Weights of a small mixture-of-experts language model, trained from scratch on English Wikipedia.
Size: 9 layers, vocabulary 16384.
Below are experts of layer 5 (counted from 0) of a mixture-of-experts language model. Rows are named router (the router's row for the expert), up (a neuron's input weights, with its number) and show model dimensions 0-191. Each number is 128 + 32 x the weight over its row's rms, rounded and kept within 0 to 255. Numbers have three digits each.
After each expert's rows: a language model's description of what the expert responds to; "gets" lists some tokens that make up at least twice as much of what it gets as of all text. This comes from a sample of Wikipedia text that the model never trained on. Tokens count by the router's weight.

# expert 7
router:124116124135100130101107109096189157157144095166146113090132138081094170114159165096125151135096117162073170108108170119112155089133166153119130179060127159179155138137096115132090095124098089138099115066090131077117150117142119174162189070157108092130141095079085118105178126168124169093142109154083179089150145185172146089112152166151168135124163128156119107138120136106087160107138112073193157104167154124146157086162095128160151171156100155108094153128203181075156148143177165100138174107145160124177141155080144175139181077082181121093102158109111110138154165182094199142
up1:147139082128123116185106091137177150128156098133131152110158121131144107133202140182144120133105101120069146170137148123077076062159106130151085113077132151094143112141102050161078160181126127079115125124099085122156104147060131210107173108153144140151152100102114163099129146155120127158184164135049109166082146157099081177142137110180114136147119115130124148147128161102070164104128088133182125113138174127126125099178101109173136135117157196100123156096085125123133158219085192146107150052128112104137121201134141131110128179090101109132172175180108129096141086118105105148
up2:134182161134084164141137145131167093111126137118114122094107122089137103166179078171134108160179187164088123132138126159138192094108152168162137088087110139079088097118077079141020117113145106119108067187101120133165059157095119125129113153122174143146146128117173152103172123135135092071137158112090171115148188092125079147099134112136125143120175103154167169142167113120121145022136097079064149166143119118212132159152159136132205148144139166087134109123119153099156163119114164133131095127131081177131150144168097083160117115133128106076139174106119048109128141141138141135
up3:137058116121112155123164115199143180103095172150109128157106088109118120102115104130172163138149083158123134107103210161103129144078153107134102143127123140145132142196148086162038054110134108107107125115176129153180154167102133204139128138111070138123104129095133093107057098147094177133169070162060111122148093186134092152124180115153097149108129106146159082182124068157104122139142110161109108109128159099117178119154151140139097170208124143117136176101179173082168148108139127153101157157130096137128123120088136097143134105048168129148134144200155110088134085086105117157
up4:147133141135143121101143127120104199107093137186141101139115138109136202117133076116182169123127111079099129138053166121142150080127130105076085158100094111097070111145137130082148196100145112111126134073160127118073105151154137181158168132118160175134114103168149126093131066138154097178130102120169154113118131194086138114178145150116135081171109125059116125160096082119141180098131161110163123137139133164123158139167109127204150092095025090189159129111167166124145152071144121103090189162157084137131110146083155135125170128075142152127133121155169130132152037174134146144
up5:146134065107143151123068105098113145141129084118165148074143120159170139082118171131104149134130098139139168150136140131120125105169122095127107105156138116086129177154146051117088142157130126078099112126080108145151094101102130134099139139192105177101143063114111128099143136171126116144188185193057172122149100132137154065124104107108130106119092130059182081179141135138089157145091159110164159071093114136157116068093115110071111208138138080114129140129113216133112116156150099156101107154178123163174075159164128100098149103044101155129161194102151128172099130186121152115
up6:147100130123061163083108041064117151165133147126148119127116112153091043114171163144174157114068071130173118116142081151161142168076108182146125158221145162076160123122160125195099149086123141118118172087162168092148128143152156066139078085115132113096083131118073099140105166121093144099114117162133119127079060141122127151146106106123139146167112158084156093158131129158156149136161041098125117098173087132150154090114088077150109122151172110104076111096114109185077143123157128092080181074135149140119125132108172124091160088156104160152104106119107145111138158151130114126
up7:125117121081076106131090099129131137153057124172153133147133099143080151131120205154080132150100132150135094126121117130134137198125152122149121117145168137171128136093084165129129100131026118108107164065110122097141153174128124169137153142146067093141099133115136144126141123112100144105133109097104125104173103078106139154126167117148137131132121107078167110134116175147123120167129183207159153069149133099108148122089159122138124128132162170131037142114149182108185067156181151125177065158127178097131097155106169108116120091110185151133011192092125177124126191119087172101
What it handles: Commas in lists. Commas and other separators after names, places, numbers or quotes in lists and addresses, such as "Merton, London" and "),".
gets: ",", "),", "\",", ".,", "',", ";"

# expert 6
router:121133112173064138080121064129165155149178080133134114143152156107073175059146162100125177166132119152116122108077136111114130099140135136073163131104073165162147138162091092154068108159091112161096126060123167089090158083106096136145133107180101107084152130118081110088147165193079138061106069154070172115163167147147170072103133154152127180102154179146098125107117121093105143119128091067144129122162155157155166124143133147163167163175062159100111157165149183127136157152149143120166146114156157092169150143110155155162147102087155112099077132096075110166166129153097158166
up0:166166141173072126139162079144131134154107112151123127169128128111155122095124165076141097139102157130132073138051119146148084093165105162089152123121157106151072112168173188121083165125167173110151129072141136157071100101145143097185161136198068155111164123129038104151208102127143121143144110105144150054171086100118156118117124180092117150102086166125083092081080106176107094098148138066143133125231097160131077112177070141125121130138127140119138091123122095122120160140151140139157103143123130158153162111178132140192140076133151095156101113115118092101116146178150089151
up1:100127155178111133153110167159059087152148118078126157156202135135143142105105125173176183112093160145147171137132127144165118131113145130019120119139103158177057130129140051158126122112128067128148126050117098106149143107102103104088091115119106114109145144141130168094086087157188138126113136118142159172120085122088126121129149161127145142130127109128123150154166138077163200127114150116103103166131141135138169120155142084110119128093149175185147217151095153135140094205158147114090234157153109184147068135114125115120137154025122175113161150129115128130142090132134128151
up2:166084133132084145158180110059134161082113140101127149126134144113121186108143169177112146118150170123152094097232170151149145122111096106134180128089150073124105110116046096199103152147114096134106149130189153092142162126096143128079139118088120115210165119163106116111130129154103194143098094160072149170165122117207125078090122122163121153176139115072126126111150112096145114171156135141100137101079143166172128123177136141119122147169127108113164204112134154128122109154130129121079148142095193097191130076163131091105150073087143156121100114142165139095114126118140181054
up3:086154111097103141129168101162165068180135127131084151143151184144078117109151154107171136207130131099060105094132123159144109172168137087066135105104159137154094173104145129144100172103159144130172095156067138115197137196166110153143099176149134126151108101135159178137075144169152153126121172073103178075094134150056082129137135115139143097161165157115150103119156142157089123103101086116154102143153116090104083123183176090119120095061130178087129162184131170112149105097156106151117161147139137121117131161097076109145071184093145134119070123096135091089110165124047120134
up4:072131124103085139094118163168090101109109161134113133170160075144128101128118097133175138097091128189169112121169086157134106094109152163133123113166096108146117159106199199091182151115082062148181118191163100156123183155120101139107098161141148079165120134135178137163104096109129148192128161124149130093041116145114176109108137093093168123103119090144167131180131139145164095132128150091126146123114153130129229179116144131115119081127107145147169119124168124138085061132106128080118101158143153053127186164139090076153088117184117114174154114188077085116157163093135130136
up5:169072098148147120144113163134145105081182141093155091159059151142115074074134145165136111071170120161073150123172110114168132112093094080080111123102143145082174111123081106132091158114132093098112115090142153071173090116105148099131156148102169093130138141156096181114093150116097142081101102184086085132106080155137144091138120087114156152121144165093113099117171129134143141125174170047098127113067150110106103145123177159093097214116139151173152060135095062097126156129118118125112111093118117103170088096040168147120216132130128136144121145127117107085145093067104147153
up6:142130123154070142095156188084163176161159147144113204144096142140098143156127231136161110174111129128187135152133097152129176159120128182104133141069174122120132143109138137208101133181164130131121148071162165136138149183124136120153138110139141079128127123152178109130108144156203155096084112149140130134120163138079080116110146178214144153123195111072119169146097080081067101140107130128143153113174180137196161131152118104077080100189153140154138135155161093108146142130129102130140137175107165158138072147089104111084155153123090142117107115155083107110117167194129142173
What it handles: Determiners and demonstratives. Determiners starting a noun phrase, mostly the, this, these, other, each, some, often at sentence start or after of, as in "The other".
gets: " the", " The", "The", " this", " other", " two"

# expert 29
router:088121095152085159125134121094189176175140117169185124096138173091102205105138188120121199143116092145106159109111163089105143098177186139128175165107111132162172126121100084162077107127093107127098115091107140119126172097121097183155159090151138098113193100133110093070160174143119142101167123119098145128138157176140117096132153169134156178115152147153104107105093148111099167127152127065131152087150143158147123107125123166159163181167109163113121163173183162080146158158182154108161135116151158088148147121104134138198138075077154101068107166112065063168160168132086175121
up1:132147144147129127098165114121090181109119172163167113124130176137099187141119115144146190104127112087139118108124176167158099143104197063140150103156109122157191104102105150123142130142118121115154118149132137133156095142152158143079137181077130134096123148131124046093145129103119130116151153130143107091138060139135122111165130193130094178124148146181168120163120114153107173169139124100110196108089174178182122109126128059142200097206095159116142120149223136108112111078094181130087149176161183144147120116152144098132143062090090097113067149150075074131125118091129206145
up2:122135145214100122080117147128079163166187172120192166030114089100190121134123101123161228088103120123107107116129118143106086092090139129141129160099122146113043117086164074156105148101148125102084135117161090116052028131117086132203085131136152125117128140103126090152112130107130102115135132110082156192105082118153113120125111132091126095155106154129130115112146099129120161113135094112145104146149098157151120150112130156106199140175107131121154141130132167166159173103141144130085125139167111168192159094125139132102160140070121120057155086173130089131078088090124172109
up3:140146149119115103128183131113135166130124160174204110173108175116144166099103165118160173099178132129096107135135128114090153174150149093145145100103142105157138068133069106145138095125062072148160142134118134157117112087152130133134172103121175107132100157184114043131204144078141124146122100114162123121156105117157129044174136121090119170126105133161095144128180128095101132156160123083078155127112142097183129155106113145138093173141153152085088108165124146057148058086100092077173125165127186125125056121110143103182122161127092151119137104114030073145137139133153202108
up4:099122104111150131155155120073100111150127156106131119149137223119145157118119204127122124191132120133153138111160126105128095147102104133093152166177105114135124147081118091153102110104147086133110141148071158156159151120157089182107107144146128112155133114090162131094149093134127108101190169172089122186167105164168111125128125203098182178125165145119160122065127134152116151136130156107107171133110094149127091160093134158118143146143104114072160153155192190099109146099235145137185060151208167110176140145118103114163140139087158160092126124157132075104065165159033151150
up5:089104081112115212123141124128176147161138112079133112095182078120103143165101209147151110122091155149151077167129134084066087137144082116143127139121136168189104120102110173106142079110111165178127078145070129119142170137072095168099112113156081073147148137108154131110140147105157132090111128097130165090165154121143138091113117136152130119131129182107102106157136142102083148115070186118137185190132134141139131104087112128151187160157073105127153186147064116059136150158175160120102076129105123056087109147112104092137129128081043109123101172138108075170123175166113148088
up6:140105166135090124073161101199107202130093150112135149121140088161111136100080109162136120093117131132119143144092131086104081185165165061111142081137136155114146095113083172097081109109073198120144085091119079161148080095109138157079123157078097054125082155140139135120185107110131163077107121140134205090147120096160134133178130113125080184061134110138079128163078122124102186110122101138140099143106134122169162167154086172150140119162105133117137123097161144080123124154059142148107157138155169093130118119140178088130110085160172144103031157081092124143121088127169119122
up7:132138130085100147168124125073141102153116145150169121135105103119203191119120134152136161166141061079102104195142117160129104143147159203146133122119165134117221116132103127136157145105150130089098116114128131136097124191087085132205121174182141068095169116140152072089133136146098145140150160086100137104167146135098101118121124131112134171163143108058170127132096156158141164167127140080174138096158109147159111068114127104135164190139140140065132210157104224085109121168198165126118102126181129132115128145084118113131122121154142115099115148167105068146085198110139171109
What it handles: Identifier codes and numbers. Digits and letters inside codes and identifiers such as UNII codes, ISBN numbers, serial numbers, coordinates, and abbreviations like TV, BN.
gets: "1", "2", "-", "3", "4", "6"

# expert 16
router:090097118152072110086101103093175150181153107168155114092174159062088164076130138072134171137102101161083131101119175126110133062145151170126159130110115136144154132153081091131056106144100072147121090087095166085103130095109127193161197061159118116098185113105065137108172150151064164113121103140102114107110147176142160100092136135155189144112161139160104112134088164082137166136173100063141151099150177129171193061139113135174169172138096150086117139127159133070143136126135140079138146085130144117169170151094139141142141115099161106115095149111099107140163169157105148159
up1:113143123084085125129165089119122095192138120113118147142109118164167129130137161062162157128116089187126138138094119158064102078159126174175104135109153139105074104170135068087125093140149145084151097070179129109133131131156097113136142141168105119030173096079122152150130128153100111092097120154133104093140119118131115095091129086121174227067152156107078150112171161100180109128109128060081123130093112116082196079119175131123111131137170116113087083125123088095100209116141114119062077106151096125148130121079110166151115106138197120130170105106075131098093083164129141135
up2:134105190139159087108149110143133101109150056162138106171142137119154208144135151211127117108068125170093131104152111135099088099141151073114174142150145081155156088113166051153103111117152162172114138096160110148090117145200116161119158179155180138150199140147112126131180147152097139155153124106135126142144184113148147106120109099066201182111086071190141141136180148138127121104118094107114119138153103125180150185127112181081088130098193107121109119120152108068145160109111184097149103137182092099190137074111075107137091101128152142159117178147115121149119119095111165086
up3:117114150117110126131049123102076094164124145128088133051213108136123142066157153120147164116169107127147173106192187171080114116148122106148121132106164111128117090122129159098097151186149061162111114143152122122095052138094138110093193157066117150124086154086138137119098079157126109063133181147123129123081084120154112087128110161103107111171155151146138128164111108029111176169120106112079114108105165117138218167117144122162064145105134111159072092122082113122136107101117173128138110195095128143099097117089125171135157109141104127098110118085134122096088176143091167098
up4:115121125138136166161203173150164131133123177128149154120136131114121173154150114131114054091100154109155055143112136138101153115153107134140159122152152138134115138092119086112078095129142183108132114077131175087055103116082144170138165102174114137150211153092082072109173120117078177175100140083145113194068132139159158073187125083087163157158175136164082127152176139079174092129174178131105169105155133102126133133152124143178176196142084045116124130127105119095129144135140129134115152059138161131140139137175126139082129125066147146190098130142165137095189123128127108150
up5:046118173137178191161169092120142154142155097145161076203182128139098130081087117114151172072083153115165113137089194083073127110151112128133102110157117104156111181056131141125120142120099180136081141101153164125180093138176159189146158124146146162062129131014182086130180116121129153120093074114162124149101149132127127139145136134075172103096131135162132167142087122131157169166114143130111131077160173169156145074124139135122143109130076115142147153121097133141106095119058127131119110096128095135206136151150158104089154153123183110116142194110162144121148102089118130126
up6:084144098144108131114126093186117073140133159174169106077140097128123123102105068157093135089163146091122101126064136120153115129128090130124132176135138112147126085169070062103098130117107156156105149080085093123159151132051140142180105084149149111167203152159092095116126178160093158160104115047135178191107175191098155083099109118156130076171185158091155123142143166068119143155189154113193177117081106110071104115161125152095172119121143134143096139125087114086156093105162135097128111077118132143103107138119162131093102118112137142142185161122072139086158174118151175152
up7:118118117092145123139137122185166215157115093151157066136142154124132158088113172148076147093102128118093170143160154134143116142170139139121158137105156107211120124146107162092114113131150137229169139158062101131073141128104121141145130145125125097142058121101166148138197109073182138082125146131136133138130164127132155133087119206108141108118149111145089073072169148105130131120127168122142128175108144118101079128171134183137099161169090110119105161133172199094161160120167110055105146104133124124173137076163128164196131128116121140135055243102146152097130145118115144084
What it handles: Clause commas, modals. Commas ending clauses before and/but/because, plus modal verbs after a subject, such as would, could, can.
gets: ",", " to", " would", " can", ";", " may"

# expert 11
router:130113126159128133092131071124159178140159084150135097081150173106123160113159155115105149140109129173084139133112171131101166107141163145095135158088099178130161151158099082168074100185118071148080162065116173119085158101123109159169179099160118074131172120125088095093155161204118157107155111163075181109132144145157172107085146137187147161118162165165090125091109149126081124091134082118146166093143181151158122128132104162169142160193088150101101156136150142114157178158155174110170187114161125088150153162109154182145184099080140059130091143113092116141167126155102199146
up1:139135107129084095125195105104171173116080111144116133102128149111032081101107147153183162133105103126147121115162159157148108119126139116161135130139154151108111114072138096174147138145109186157163166143188143177130191143153174177146112147199094121092127148139178156135139157165099157156062147141115096093120150125151106146106130147129087151141160123137191118182160133153129153090162051133118143157136155142128121126134131063049169137183141126061160174118192212151110108121075112120111141135127178145113170091126081093174106078096164194117115154167089158111113088104173141148
up2:124110143145102128113118114103126146142131117135128170102139155168110154162155213119145168131138136125172158116148113078144167125129169110180167168108158213122137163199081161195087056139093109104120154076149138143125104132121124137165127113129091098112103090173177069168158134170111160131156070105095171130145081120140125154069155118097137183132099156076155110155038139141161116129152098151128227150092139076110122123153101182171139197128152120116145142121135142113152183066161118122178161128135103068118157151124131128162118070159124111060138107084171144073176151148134122118
up3:151135121120106104132112140089135156176188179128126129149179182137139161127157162095145115094139173078080198116123091105151184171189114102065155095161112094129139098123119107127080152146114136174135128114121152133104114108107150088083206096195137069123144163086174177082130096181157154092153171109127135102092165151049165148153142116151131138115115116184119120200124117114095108084107173156136144110139181135203098144190102102064082113146094117144088133188096162118130133137143164139132173168152124136146127166157116175104172159111122108118080124135150114138201171126094162173
up4:140152083093063085126167109134138127095157156120117142149180106114123149132169145153177130098129132103071107127096165159125091116141079110098107098129096139117144106171091075104093163088147138121132146136133104083081151203099139114066118081135158140149204127153138155149114192184118147100131098127105112152094131109125153100116120134118152137124088126148138126140137077081106108078143097145110188138100116149155112159199149116080117159184065100132127196155106238124180088128113111167095144129140107097138157144098114145110192117020119159117131116165132131081230177133116145142
up5:143118111142144130084119103162142121085137131160128136051198090096188154147132110110151135148175152094152194133109158151160175149090172116132118167109143192180141178186113110122100126113197073200104134143169086158142125152197094120181130175145099151131174103061143136128119161179171137119115163217143133130140123126076123154136109215105143158094045153160124132136106091101041112149096149163144132116135116138081097127117074194105118113127116143156090169115121142123138155108104099108137185126134148069095138130150115175120170088122148158149076129156152102121119105151116108110
up6:180102148141085130171085085110172116102074142134146118125139163174083120120201169073174117112126144126037145135140095122145114139118122156100106163135128102151152068094170095179130148069171145098127138068155095124111130130139128087126072118126138111159212138127130168147136067105140111068151132124143100186072140152130117116118106080147119079104141113066055136109168130156105120173152110092143116147089132158169121148119120102028110145125194128150146151133145151104127159156112118117147151155041193159080117141173191127155126097086113123137185105111146128131153095095163114186
up7:060114143113123154110145145115133137120186115119137172075132151124082181161135144148140135133123111146154169099153125141106068116217108111036195136080134140110075171145143089160101091184130097159171155080143142125121142138125109108105149138154067145132200161155110070113149084152153144091085125091118079137144044114089136104156128149192107123132180125134092148117173114133108093139108131159116157112142174163112097139107101131108129152174056132173099145161132121082122118173136137118137170050075092112180101169161120171072177154105146070106082123101092126130174146174111158128
What it handles: Articles starting names. The article the or The after prepositions, and at the start of song or film titles, e.g. "The Steps", the city, the first.
gets: " the", " The", "The", " New", " a", " A"

# expert 62
router:120131123154086178114102121089160134184142090126136111089187175127110180121168160065110140151127120140087154114090198121109166107169175141073148184076072143156161154147094121135100114145081103125093143098094149113136130113134103135141158062134113099091148095120091099077154143204085144110142099144095170104124164155169172091103150154166146141143159144163129148101131162124079162081128093091143157136204160147142122106167116151146176148180114152114108189134149171117156162163146150105177156119187172141162171147117148151163186101104187100069116139088116114148142165196085188164
up0:075158115080109059089136092137141108142204109132156160085205112126140162143151154158188129161156115097160130074148062137143215120169147101107134130139141161111061102108083078182118164125117143183120143110095106158132160151129091135146219154126145116118172123132139120094089158160119128115126151074115135159037160113105079134129140134137139100144137159085135171094138152070101132120085163128114177135187187119122151133105115145096153101079150131121134168192103188123163151150150145125157129109160168150121094126095101194082128163130129165064143146154072118131117188147127170110
up1:137133110120117173123131170150140180152137117115104121131126085120186145144125085136140167074129157144076097117097124129099109066154191120112077154106125103144135137098061107138047141124141130138135125158081133141135198156137143137175116115160164131097129107131139125157178133124143176176122103096136137104118130084101139099104142143110185124120139160224139143125087117148134119201172099077124168157066096079129126126090131115118228166186168114129114226166088183073161099154076116127174093144163114159182135085127162081140141107058165108114123107118116144111191079135128121102
up2:136140150127125088169091119127104140137110116043112131147146172087126163102094114166184118147113159091099103114115127113141105145159135123110110148079086106143073092167102105159119114146113134124144097078150191160099091079109130199078108210134108174135185098154147170094189138205120104129124062156090081108122160151151136119134125181100068128149155126088119137162171177124138150076095110128165099148172098083139110130136147154082189108115166138122196138103144138141178146127150146132121203147160185141146137163158130142106188089130178044064095184138144130152106110154136118097
up3:142108153085109180129155142121148105015131104116150103135189193127060159072128107183142109137157121095105103098128102178152124167123143092111104115093104099136142110176155129152153134137086185209122123118091130077178125154117187130070135082141167133148197122124151164101073072165167149101180148187144106138107143168082161126158122182173101101150097094143117099092122133146033132149086082147144082129119142164139126098174174107083128111121115135114156135137117160126125110140204114117128145138163138114117166127129135103145126080103162137118146106131104103162092138202079153068
up4:112133143088142142167130131137176151133128133128124097136092173121088143166092163138155109142157138126121131128136148120068086161105087145095182186170102141180153179161142152171077180171110112134108155151095083089134158154150160097120136143119163135108119101067115093132098168135146149135152163126165073125141134143048193136136149133089088118176064129090149122091080181140149119127113138120134166065071105103063130111118165165137055103108118128089133205071157115155106053064138105071100133123123106088124155107094111122162083111102038139187151123077142122128151120200145135113
up5:151132176110130103132172130132162130117134127096147131114143127117132187149120150116184134100018101107127124128158160132136125164154147127182098143049102114139166085174103099131185109167143093175137141120125144116141110083106151132094154080129173166112131112138080101141104118206130105104130088167118133087103162125156154073158101085093085095146120129075095122167164153161111165134083104130122184146179144156133113102162164085101093122160137112165204127142092149122137176120135106056123151189156154131065180128167132103184209116060118112191088139098166132154138068173119171121
up6:144141165098164173086121071115111121127138131066146158121124119130114145109162152118154091092134125075123100149135180123099129131129103110142117108170119150154134152058098084058196091182133143106072148100117124128141169133089135217116127117091097155113145088144121107053119106137126095157156076164162065164084075117086139099192137063126099121122124164146072128139150131119143172084096109156155113087183172162133109153151088131086192169127162102140115135126124136126119092174091130169091186097141166085147087182087175167071123091135121086147089136160110179090149100077076139115
What it handles: Articles before place names. The, of and in, plus directional adjectives, placed before place or organization names, e.g. in the United States, southern, Western.
gets: " the", " of", " in", ":", " de", " from"

# expert 35
router:099113083153090154113095052076146150142181115153149087104160142102133156093177131106103132167131095167119134078118136091087150097173149143120128166119098136163144158142110107159105084192058113118088093091114133086099128079104083152148150108166097115060139107105102096075167169194084162059139078133109137137171144169137163106119219157155139172118146151150064083113128162126106129115142093099124193127161128138149167117137096155145164151166102156136119153181175149104146153119145156109147142114169144132161187146110129143160126079104174140106111189111130069169174149170109180184
up1:061140115141085172163135096150141102087131160131144124172194136180082140155188155107143141214145123124088145171123125142112091135177165154132087099130123142184077165140141210100183110188145199099127095107150177132114155136037098122158140146113148097138135057127179148137145138148081120090130111114155137094134116120075110099096121096114097080166087119113162170144149162076110130114116131172150099112154126111107141161125163126092118121146145136145168146186102119139196108124121146150085164131104129102167082152156131138056145208166152163067161089151139100157110085109086088110
up2:153147126208154137092141068064155153142148130106165131155053101107109174150106090135174054206145091176140148156175147159143105140151110101083106210123147164119104140136128154176134099109135146118136113135146124133138114094109161111113123087196114146096099054118105070137152165139047136121101119068097108176161124144111091152053143175151126132112120144166067134113122095146099142102089107128047084155184092154153128134149090114125149146099133148173131147141159103167099122120176100100136183116126100154124157101170111107164096094106134176142107168176151065151092117145078137135
up3:100130151162089084113200164108109137115094120166151158108193118144098213167148048160150099208159162190131157112140135194175172115141133119107135114174104096148112131169102136135119121154086165081100079096126107129125108055081142112170120157151148110096097086103137133108165146164082149108131158158105134156135123120143107127110094207125126135118143183149177157124147093191103117145179144166113128118129046132109160164123168112159112151119182162087146117126085139040143121125218148131161162112147098124143175125129116109132113191109145164092114154125125084088147128083138081146
up4:134135159103100096138115111071119138140181115134122205121145135172150101113169134128112104157153146158165117132147115106101173126162164103080095153173184109160130134107088082153125095149139121155159101128101134078059166104106099107161208138144144076176120187108125203107129091148051115128152149141031091149173086099125175173113156181107126088141159116103199108157195125162166109160132103121155113157124108108132108129088148125070069104089087105159110117180115113149130133144152127130096121183099123129147154160127143115139117165085130175091200104176127072160138079165121164169
up5:142126128089123182091150023083155054123196162128170096108137139067116113107132151115108146184098067098153097142174119123127151133149142140152146146115177114134145151107151132128133102195147107101152100073150139088085104123066114130093160079157069110107165082129149140116128180130140098119147146099113106137198132114115147125150195173082123113132112073103115088163126103110122060087102118061076113147148148125087112188149105135147094094155080099130094127100168047162128143116143147107148134095153136126132130080095109186110135080141128131138083187151139124115207115207114137150
up6:098100134106114075162114059041092106149114175138193125140159088149141162179241110188163140123144141183154147122127118084108191137188165112127067172148117118122081152096104075138125104137142159114116156131139143147087061134142065114105126132146150098082124151168163123128177154137111196077157130089138157131174143152103112125127137108164125102157121147170057144132137100157177072111113098129089175113153099112117188125133101150124176142180092144110119111105148121111112180112134127147140123138160096160146147142161178144156084135099133151151123148151147045116176108142110180193
up7:116220089189083192160146113112148093111160104077105166167089128106123132079136131161164128123129051144142127098149134144189140099101103123137151192109142064120126129144082105131109083113130083177138082105146143108088146131100112105158099143154085141136111115092115168090161149144130158113110099086129066139121115069168140178127192121167100122105145107073126222148112097127171134157129098101113166133152162136204112166132121101131108109116129096123063153190178125186124071169117138107131108173164171156140137131082103128107100108152172131119159179159127079168068172144095165140
What it handles: Infobox field labels. Field names in infobox-style lists just before a colon, such as Born, Died, Venue, Elevation, Website, Coordinates, Genre.
gets: " ", " Born", " Country", " Location", " by", " name"

# expert 28
router:124083101176104133111108088094154169161133105176167134095145143112103149100153143125103162154114116147082146074093147107095162100146176169117118135080117124161170143137093093170078111142082089136111108098073148088123148100135122180179170073159121119106149085123057092090184139143123166065167082143099145123131148177116137117089194171160144153102156158142068104103116177104077146096182112119129170091156147142141142077123109170144161149132124173083095147160176171082179172134172161086150153094182127134156161146097157166156136070103161100087080165119078131166172135165132165164
up2:076139121208080084124146131069099083105098134089113150159170130142112108095094107130159167167151140166141157085169076098152141109172160101067144168129165062139118117142157118118126133132056061101136139142150119161145122111147157127181118158124084179135110149141183111014155104170129135137117157176114083128128117123127091095215133182154110144133105119126132139124156154087116137084081119161080104111168088122111122074137144099074188111146127088104111137141126134190204051147124119076117123104103212160155107118136114089100136119079159115117131128106127105078149151156121123128
up3:127105079141095122106103143099141110137114078163183101177088122142093107097122129178142161143139138173114092093114140139158172090156151145161125147091164138151106079050137067157105150106101086125119168093126133111140133138154077107129208141180145132127119082156142150079166147128157160188096125088111092130137049103087122118112219199156114147107127107064163141057180089150115095107169137112125131144195119154141120103077150162112121152102154186102150123130146166082175127124188141081156125147202179142084164134124138138088113102147151137125070178133076153138091163101127134156
up4:136139150146068096199127128090098128114108152064168107089165121077104139091121131175157158138153140146149128000168102147142153090116124063115114084091120107107120098106048083101133189116104108135127181111150145131097143149152134111146121153197148160157106133128177095071145139140108128175139115106136129152107133128107094100180117155129114155143172131117154086139133152108120109128157155106100149099162082102124117118130094124102158116117147147068141237175175192178172133118177135105124160115158098180117093117197106152138122097124174142090118094133080159125122125205133106182
up5:142118072149144104091051123138130136079098101122165134133104186125100129105129113133121191157128120181098170119163117113178084101064229164119172168096116110139170166119125145139162142135172176157136114140146135086097146125149125092211129165110138143125108143118097197150117156153130216127095173163110121154118114162103111132044192183132156138178129116107124098103130130132160128091149165162128114145109157159076126092087133136117137084058092172101058094111109134137155142079195211114168123109130132126123090109154153111132166146133189108125127107109114173124110168066105132134
up6:136126067107121127098121087160123147131097110158152157174131092181107155117121134107149094101135155113121142100136109111151080164139077132075129175121096093246151140129193147149124177121009107106134111121155126110107122122134155157179162076135134099139073110142130169061095134121125190127107123150149165155167188175126119109128074116146135219114112137100123105109110106090066103131192131105127064080117072070094101076142119154118097196142119147099152123119149164131105092123184185079112174144103158116099121111149162080135105075136143108158155099121127138134099119134136152162
up7:191114180155119182061173082137162124112092083108086157108134111094071122127089101088091132159132119164139120076060113129132104192122150124131121131116137131124160187157115065190078081143096152118067120109132153085134135131135137136146126125133121158096160165122030147072133079108167149107071130122138121143124112233091121127093160107147147117083122114074080136145134153157169138113180177153103149127083174129136126172118145153133116139106132136153110115135116125146183103070124139189094197132087071124196089171066146092147155125133150131169153089088111121150131123109134121078
up8:213112099145197162147103034173084169107121125186160152134157103122173124027178089147100110112158107128071128152141109126119095076081098131142092158098143126136104137177144106201058179106110164103101125111141125150112083127141128118222132105143128131158149087180102153145113152148159150158196141212096084113079115196127096142138128137108124152145124164103108126144140131176121094141160146120141171171087138139160151107102118154185064147130120177161157101157101160090170136100087134173134163088128130126140151128143098171138122113117112133163145086146164152138105101131118161155
What it handles: Name endings in lists. Final words of team, venue and person names in sports tables and cast lists, such as Stadium, Hawks, Robinson, closing parentheses.
gets: ")", "\"", "ers", " Stadium", " Church", " Center"